Below are experts of layer 5 (counted from 0) of a mixture-of-experts language model. Rows are named router (the router's row for the expert), up (a neuron's input weights, with its number) and show model dimensions 40-79. Each number is 500 + 25 x the weight over its row's rms, rounded and kept within 0 to 999. Numbers have three digits each.
Before each expert's rows: "comes after" lists some tokens at least twice as common just before its tokens as in all text. This comes from a sample of Wikipedia text that the model never trained on. Tokens count by the router's weight.

# expert 8
comes after: "2", "| ", "1", "0", " | ", "3"
router:494494502523504484514501548481512522493538545447552490502459525499458549490516448476490510499515461513564508481496510500
up0:505466452512476493534492465481459491514472531457535502469493468470509532447502503491533504499505467486539494493498453503
up1:511521478514457498523471577447483480516518506534498479525475491524517497507495481481538487499527480514538448488487486518
up2:511486507517515524534498510441524522496492506501486462497512512475496486517539529571529537492510512513532526515503502471
up3:518508509541479478487492500484502512475508470499504545513487481540503495532512514483519508547468492514568512496489473493
up4:521499466489507492493535477501498487509481526496502488505476480482532513502494494534467514483494478528493499530476535494
up5:488495507477541538493496469519479543464494546455487490507489524493483487544494453532488489486501432508448488474531510529
up6:492495551505494459507489493474533515511542518463498518501462535478479522555506488482471491490542510491437437455494491519
up7:516524484522526490499471511499487493524494489487500496478440512463467492507494491510484468513476509471523466460499497528
up8:510553502502499506480495508502529487472478476492545479516461522465493547512453495489522515505529524519518483545531532496
up9:502499516489499508493494494473499507525529521473503520506506490528486471502467529522467509480473481546514466510501477493
up10:481495532502469480472526499571489533501520517539505544499470463536502541473500489508530534541487488479519530467463484495
up11:493470512483499428510516515536441489510515525477524467480542472503484480469536500476535489512528481487536514527493490517
up12:473502456479551434513498544502520504497461509471489520486545502514469518569508502466491488501523443525526515486509522509
up13:473441469499501472514530512468493500527463483439513515484502474535512550494489491469566481501482487498531474508453477517
up14:480497482531563493472503496505500477561486501499515478503505537549537489562507513470501447528517469466492536491535493513
up15:502503484482488497524490530521474510502530517494516504511461527507536510502490508486516483511539521504490521522509519522
up16:522465488526470515487503503504499517483475520492530454476506478526472495492496477515516556511511458496529441474494512461
up17:518539476525535460536459492534518549484507508503527495451551480515480494523503473478474504521495490486498470472498489506
up18:507503491493517457497489516517461510471529499472531484492515483476498522512534514472502502558518523493510500521470456546
up19:521505519533492515467461555501488522483471490469559533505505480473532531546516476461486551494560497514479502448500514522
up20:490496508497452481486486514516539498532492555468468447477518500529542523560503535489551488462455534494489475481486508503
up21:509474455533472510506465495502501494533548522505472506545487495438545501517524498550493459499524442494501504502463460482
up22:487525511500479539524516510480504531501533522498525509534494471499512490509439496490483504565554521495464492517513451507
up23:577540432520523516500514537500529525500492521455524482497504516524506556509521474498543480559496499556515501482494490521
up24:507492459537522528491510455463475529437493489505525450533503519531546497478533496473472490520518531487498495533494476504
up25:529512550502529503495509546524496499523537474506528486498508518501523461491532471477491528493483462525552523473534482450
up26:510481482497496486512519526522533487486512511485457458559481501499473498505485506546501467533479517519479489497507487479
up27:518456494485532493473525530427538554459496509518535512461511527515517509485515521496531485483480454516487477470487531521
up28:528538502540447471481457525471487562465534517504508523503509505531510505506488520472506504541471452499485523503468462495
up29:442512490499480484536505520511504493466477521488489475505510543499526531528503474527495466500488540471502476494537503498
up30:511505497497506489511468518492527504539474463536515510504481470535482501516467481512495479496492527518518499486490503491
up31:568494542464501470522505504482526536483523533526469470471531459564478525491526463456516480514487504489485495528486530490
up32:472469523476525467536528495536496494484509510501485487543499523511484523523468473473493488520495528475522540503481524535
up33:470505515517480458477480497503501516500550491492467517492509532449513539497498515458490480536481506535493463455455492507
up34:489530480487476492471470475488502505500521535488477533461483514517507513519481461521527465502488528492506483535523463494
up35:506514475491484529511504496520494506551490512446532521457520502530465535475473471472485499468490477482515528482493557496
up36:552495464501465508546493499515488520510510484495502531519443462516501514506507490472465483506498456491455547482488529506
up37:466502529530512476469504523517494470515492515508523485490516470501539510508472481467513479470471530501503475518543546543
up38:469485486515507405499480547470467496507485520532534508514500486515474511515451514440472516496494468531502494537482530512
up39:477468520474502487525515490506415492531497524523517486502500527527556530515472502487496513531502454516482511499525490508
up40:501496487485484500473500482497502435528512486483499516468487513525490498545508499477547503544487478525459520506530491539
up41:523512525506541507499473512502442500468492507481489509481479490494450484465515491467467476541496501547511504485499516510
up42:472511539491474479429525550492511526490458547524494516501516500534514493538487510518463543539508549511513461488479514520
up43:434527485543493458500494516510544500509460534499497505545490479474495505512472511471517525499516501484455490502507432500
up44:461491511446518493521485467514495492541503539523519478499535513470491515493505534466462513462500503510535481525480518547
up45:517484527522461507502499511566495501497538493451507484471510503502512503488457515497482522470533537485526435484481510501
up46:498499452485528483534574503483468528465499527459497459524527484528516543530509479511497480517516525533483469460460497503
up47:497518531528497491492542513508509530489516461505538427463479451503503542491495518495516498536526548471521511503528476504
up48:522538479503474513511483527472522514505511521477485499513485491449459497547539519459528490473554517493533485511496512531
up49:499470509477561482490511511506450501463488485487492476465531469503508532507469500455537525462489494514517502527514520539
up50:518497574467534502519459546488472491553490475502512494542483511532514525467498532498541512476468494504512482505489520524
up51:458495524522452493514459493533519498492502530454515524513507519538485525455509483452529497483486475532493512491484471535
up52:518533501493500449513518552477524484499533522513526491511500490496471501559467500489534493491494490486510463473478478527
up53:503471522487487453551486520493524494475536538500454523469504462479478532512488530458488493473433503500501503491515518525
up54:482526527548495525510453472520506468488537493471544470541511490508496514489522499508493500531476504460497507481528487496
up55:470492528483491483504486505491492496487466508486526525527457509520501492453516484494540491519508507506536490533515487494
up56:477501508486498483470483528467424530518496517478469555518462522484470512498507529487524488524529457517508509470481512483
up57:540517485466518465524474508529495490516492499498513537516503515509541542505536510494526488489454474496487499505517509541
up58:479487564487518481528467481467499465531511483513520506486480536464525501477496494510460480476555510520494484507492500472
up59:503496490501536488511514480516552514464488537465537521510514550495469478508494500516448489514522491491473528472526510457
up60:519526502474498479570494475486491527526536511538531460455542544495491476485459515503458501482506500493504549479542515501
up61:467517560532476560524484541502473466469470472468562511491468522549478491514511465486483493512518489527531498455514478484
up62:477480480484453516540537512510465528528491471497505518493518504489547483517546447487520538498491518551491494524499559494
up63:489497516498446474557494524490481473503498520439501473513434521481526520553537523504545459500513494476482554493503495531
up64:480485471539483533476519505501520535526503503489482483548464531546517475486482524485513504471471465519530459500540494445
up65:506525480501511512472508484473468455474483525499543517530482527524489505509472488480503489517491484505493461479489529524
up66:477491507506517525483487526538522444489562504481496519489488556501491505538472461487518453519477499518537467504506484500
up67:569494455459527485526493441466485478493512540469518489507472519477508471509489527501521518535454537502485492512520515504
up68:461523493487508481502490492521522504536530502488468505496513471493488480486501499478532496494461479486505499500583498499
up69:499473519515434520485519488494489487547516539465518513502485509495439504514498516512496552484544544530507512534505499476
up70:536537493469547467499508478508479480517509497457539537511483541498477543499525513526507458533529479492495498477518483511
up71:515507514457440439490514536541482479498472486523496487488471551486486499486535507522485478544518514506508529526513498511
up72:520455508488495517476500463504484509488489498515487518498518460506491492538527442511471478498530550494505487493532475545
up73:484479559510528486488480503525478475536514547478505515469460520505513563406530468486474475556498509508523462516470504503
up74:481497554446513565483499487447485490530485507475504491509538498492511511464508515456520474496489506537509481533514509500
up75:471481536501516515502477523466488491499503508487496518504471470508496541491500505458442472523510487506511506522524472493
up76:503500467526489527474502531482483533494506523495444510513501508503523541514492476463492491537496527525555489519515512511
up77:440496489500478450549464500507536504489516483494526480486499517529477512516492507463497502457525550490465511525554475483
up78:520481530546481539532485552484538496497522529490477515494528452454489456491504510493516541481504465476496512510508500510
up79:519501472494541551493485519495492502495492490481522503484512451530433439503494518470518488536479514491505519480526510546
up80:490522492520513527525482461557516553486466469465490483500518532497500541495547464465483499556523504491535493483529505484
up81:459490486467500496487468516474469543478468513475530532493511514503461524519470502521482516503519500521519487508493495478
up82:517488483505503484503469502510525478501526503481445564470478501483492477538490513514478487489534512467492510509467503539
up83:498558514493498514490494483485536504464524484516504470490483497487492491528507534531485504499481532520522477496456521459
up84:485513541535524509476530476492519444514508476474487503509501484476533488476503453470492451508515451498500450509501459517
up85:493480544518486503510512520523521499467541498510535504465549475480533535477524470504490480507499517499453527556493466543
up86:513485494566516512530481435459501516506447563474502451460463489463477521510519507519527526532547471508492490553497534459
up87:481501500538464478493495471493500489522494496480470440495548506513528533531487515545476493492555521502471527473494537507
up88:516524473485505484506466496475488515457468511493496485458530502516511499492513488484511502475499507502507523529490540520
up89:498501499498491510492466512495514492473514519490449497531532471471485464491475492489525478453423441542503541491525523450
up90:499495475493502470507492526505497504500501561507535514496476475488529526467492445497507516528485483510527460483461533470
up91:493521507499451504461506507507527514482474500489511513497516476527518522565510465497477489499527471490541489500467518503
up92:541481495534502512448505547494500516508491509475466533510539488498502474521516504522523551488453493516492449479500521507
up93:488475494520501483472509509520541467440486521501516503465486458497532506515537517511488512507524519533522515492478493463
up94:495478489490536513494477543495468521496478496495501508481444463450486482535487491511500486502535458524523513464466499506
up95:534525476516534523498528540503466469439475543526510468502481496488502542472488513504519499527529524525485476484466502507
up96:494459497517502470464525513521472538510525535480507463498504527473540548484480489482526519504510522519494483487529437497
up97:548468496470498500508573497504499474526465489498522498462480491498496500495511489535515509468500509492555500496497487505
up98:525509522473493520515513529464487498550528505468475499476472535510516522456459456445482471504485517495523482480520556498
up99:507484484485468499487494486498528546483453514497527492478525516484499526488516520524492547509480460524478449469506521510
up100:498509459517487506523518466462503549479515487480467492520535493487468492517467474466496484481484478514509505493520463493
up101:493527519536490471480516533505469537489521537468491514493487496477538472554486515502530444534463447474474469492560502482
up102:504513474500561508503488505494513451514517532517509465532497510469494513499543518468473486519486504489518500476493424534
up103:496510502502487497515512464511497507451509501514477539471507488494464491516473496466505460504497445507497477502531491506
up104:459476507458506494531505527530516494441492491486487503457543515494487475487488490419497480462466513451527495506475502486
up105:495524496513501513542474494489505484521469530524520496546488480507540489489497482483500487534462490506523505491494486532
up106:474541554487472512474506552543509497481517471485513547509498524497492524462492522506530478504516472469497525525554537476
up107:511510508508521491494485517509489519493513546495524512473525472494524498531507488483503512458438478499519517466510555508
up108:485517546533491523525526504484504503469489473551537506528504500485493518503505482481489512500510483479479512509532523519
up109:532512472470533444530495521515492477490532515513495513500468508482572492505507493469500471493506516552472488530521524532
up110:513484482496534532510515478503484542515502517514538508514515495502483505500485475492488483495495536532532500502467542533
up111:523535517493483514484476530486445532512540529489518478507493486488508459548452485559481519496490474475502501492551442495
up112:491484543503477506487466522508470508504479543506528492527487476536501546462428482471506514527495503502503480487519463493
up113:543553489533487516492511542486536479501476490467549489513488554479503494514485477479516527526488464492509535463532504531
up114:524552472533519474504504544511464492469459541474497478505561456505482542525469513518478500498469519525483519483534492475
up115:510484507519513494478498530477474482533497500534491502481505502504529466535451489502513474520494530527485516488549515515
up116:522502478480502508503508500471466520472508522520530517533445519531488526508507489479478489457548462505501520425492502523
up117:516528494515577431497510508478462498463510502534549514485518472473530550502492505471545471500512490538519487459502461501
up118:505509579484475505451463511447508527486502505515505495491513496514475491547520528495490496483469505494502506486474503511
up119:521479544508498491475553521474529451488490496472471524494509498496549525500453480492528466514484557487535480485529504493
up120:476521541513467511471497508505502483503504514560477485509468479543484526534493485441499508533471505488512514496474493527
up121:489503481505483476497477491505510459533526515508473503538435499506550537482523493527531551523447535480492513529539497459
up122:566472513458475493563499522491486514535517528494464462524499490473519522522489499488500507507549512537532508503497496477
up123:501510506518478505440510500454491474539535499492513462512434476534524530520520448511538507499503491525460499504548496525
up124:557527438483489497510493482480511514489506467459528501510517494523526500530498469454496515496501449525516526515520488512
up125:467493510526451488486468459529501492501499474482487539498510468514525537500470500516497506532525550482501495475506491544
up126:517491500578496481532505511493536498521476517496529517482549504469491514500463493486526522503522498539523518520446518449
up127:554530514472500526469528510471480481517513516492442505480510501467492476461509513472503503521521436542512531504523496522
up128:463487528532509441454494528498503493484495518487492489484479506536509525501485465467474538518502534534490483506518504464
up129:523538533526470485551501525528487535481484526500480499513542486479452483477493472516477515444509471501490502492519491476
up130:508505523515529498476508511494538506516500514483481510479515501504526499480489529535481513514518489508497527504518479521
up131:489499500535518477497499510528496514478493523496487480488475500493511499521511437526451483526548462494479528484514517496
up132:521510493504486471478496492499503547526462515494488531514509494528477529474517500461494482532509510494552553524525508494
up133:496512484477486512506530518494502505456541487501490490501509531513510488487474480525494476489547494493485461497521492462
up134:527447525479446486477484513520518521520478471483524490469524492494434481501489498499500504501511468486456515510512491488
up135:476480504515500467500496506498502515482509482445492472491556547506526506510538446496525522503469541505465480467481470511
up136:535477499516503535571465481498501531481530514512512490511488515496526520457484516509461485484517506512515454500510535510
up137:487491439505502515513517491581446533482503502476457494518489507471483508481524509457520484458540478525494478497495492482
up138:497460511500447519534498538454521541475516486451519489490443488487501534513472482491536457447523516516519493519436501520
up139:489515517512475501533511497518461507521460536501481496473498468493503532496541482508534527477505527534500551498521527518
up140:492482474507487540464498500487508504467488501469522531491480500500487519488445466426529488512483438486543503484537472517
up141:509506501465475493478497514490493524518509494499432522471478542505463506539498518525497526467484504439488498538465522467
up142:489500488483545453446537489495534483480523523519506537468485499490490560498489497537476494519494542483576536511495504478
up143:529512491496488480548490482554528496532558529517526499533494494498480531507472463481540494461468480455504504498556492457
up144:454525505474470492488464538490486498504520499532498483536472479530503544499537475491510529481488512469529499503538432477
up145:473518496554510460481460491497500498489519530462429479471513512499532505524499448492516494489496443472507542495465554498
up146:512506549489492522477501527491475500470497494500497518535471435489488492536488496519511496492499489487547537499505502504
up147:478501504510466505483455546497514485443516470511492498517501537510477451480490528525429480480540492495496473514514478529
up148:488461511500544479474485506520504485484536506435541482514530513573505499529484556558487468502494453476522530492498464497
up149:502495473445524452533480486471512484508496499544527538530495440519507487480508499512496510522504494527506440469480524533
up150:504480467503513469511510489503511512501490508478507516512514515504462509534539492494481452517567497497521539458498515512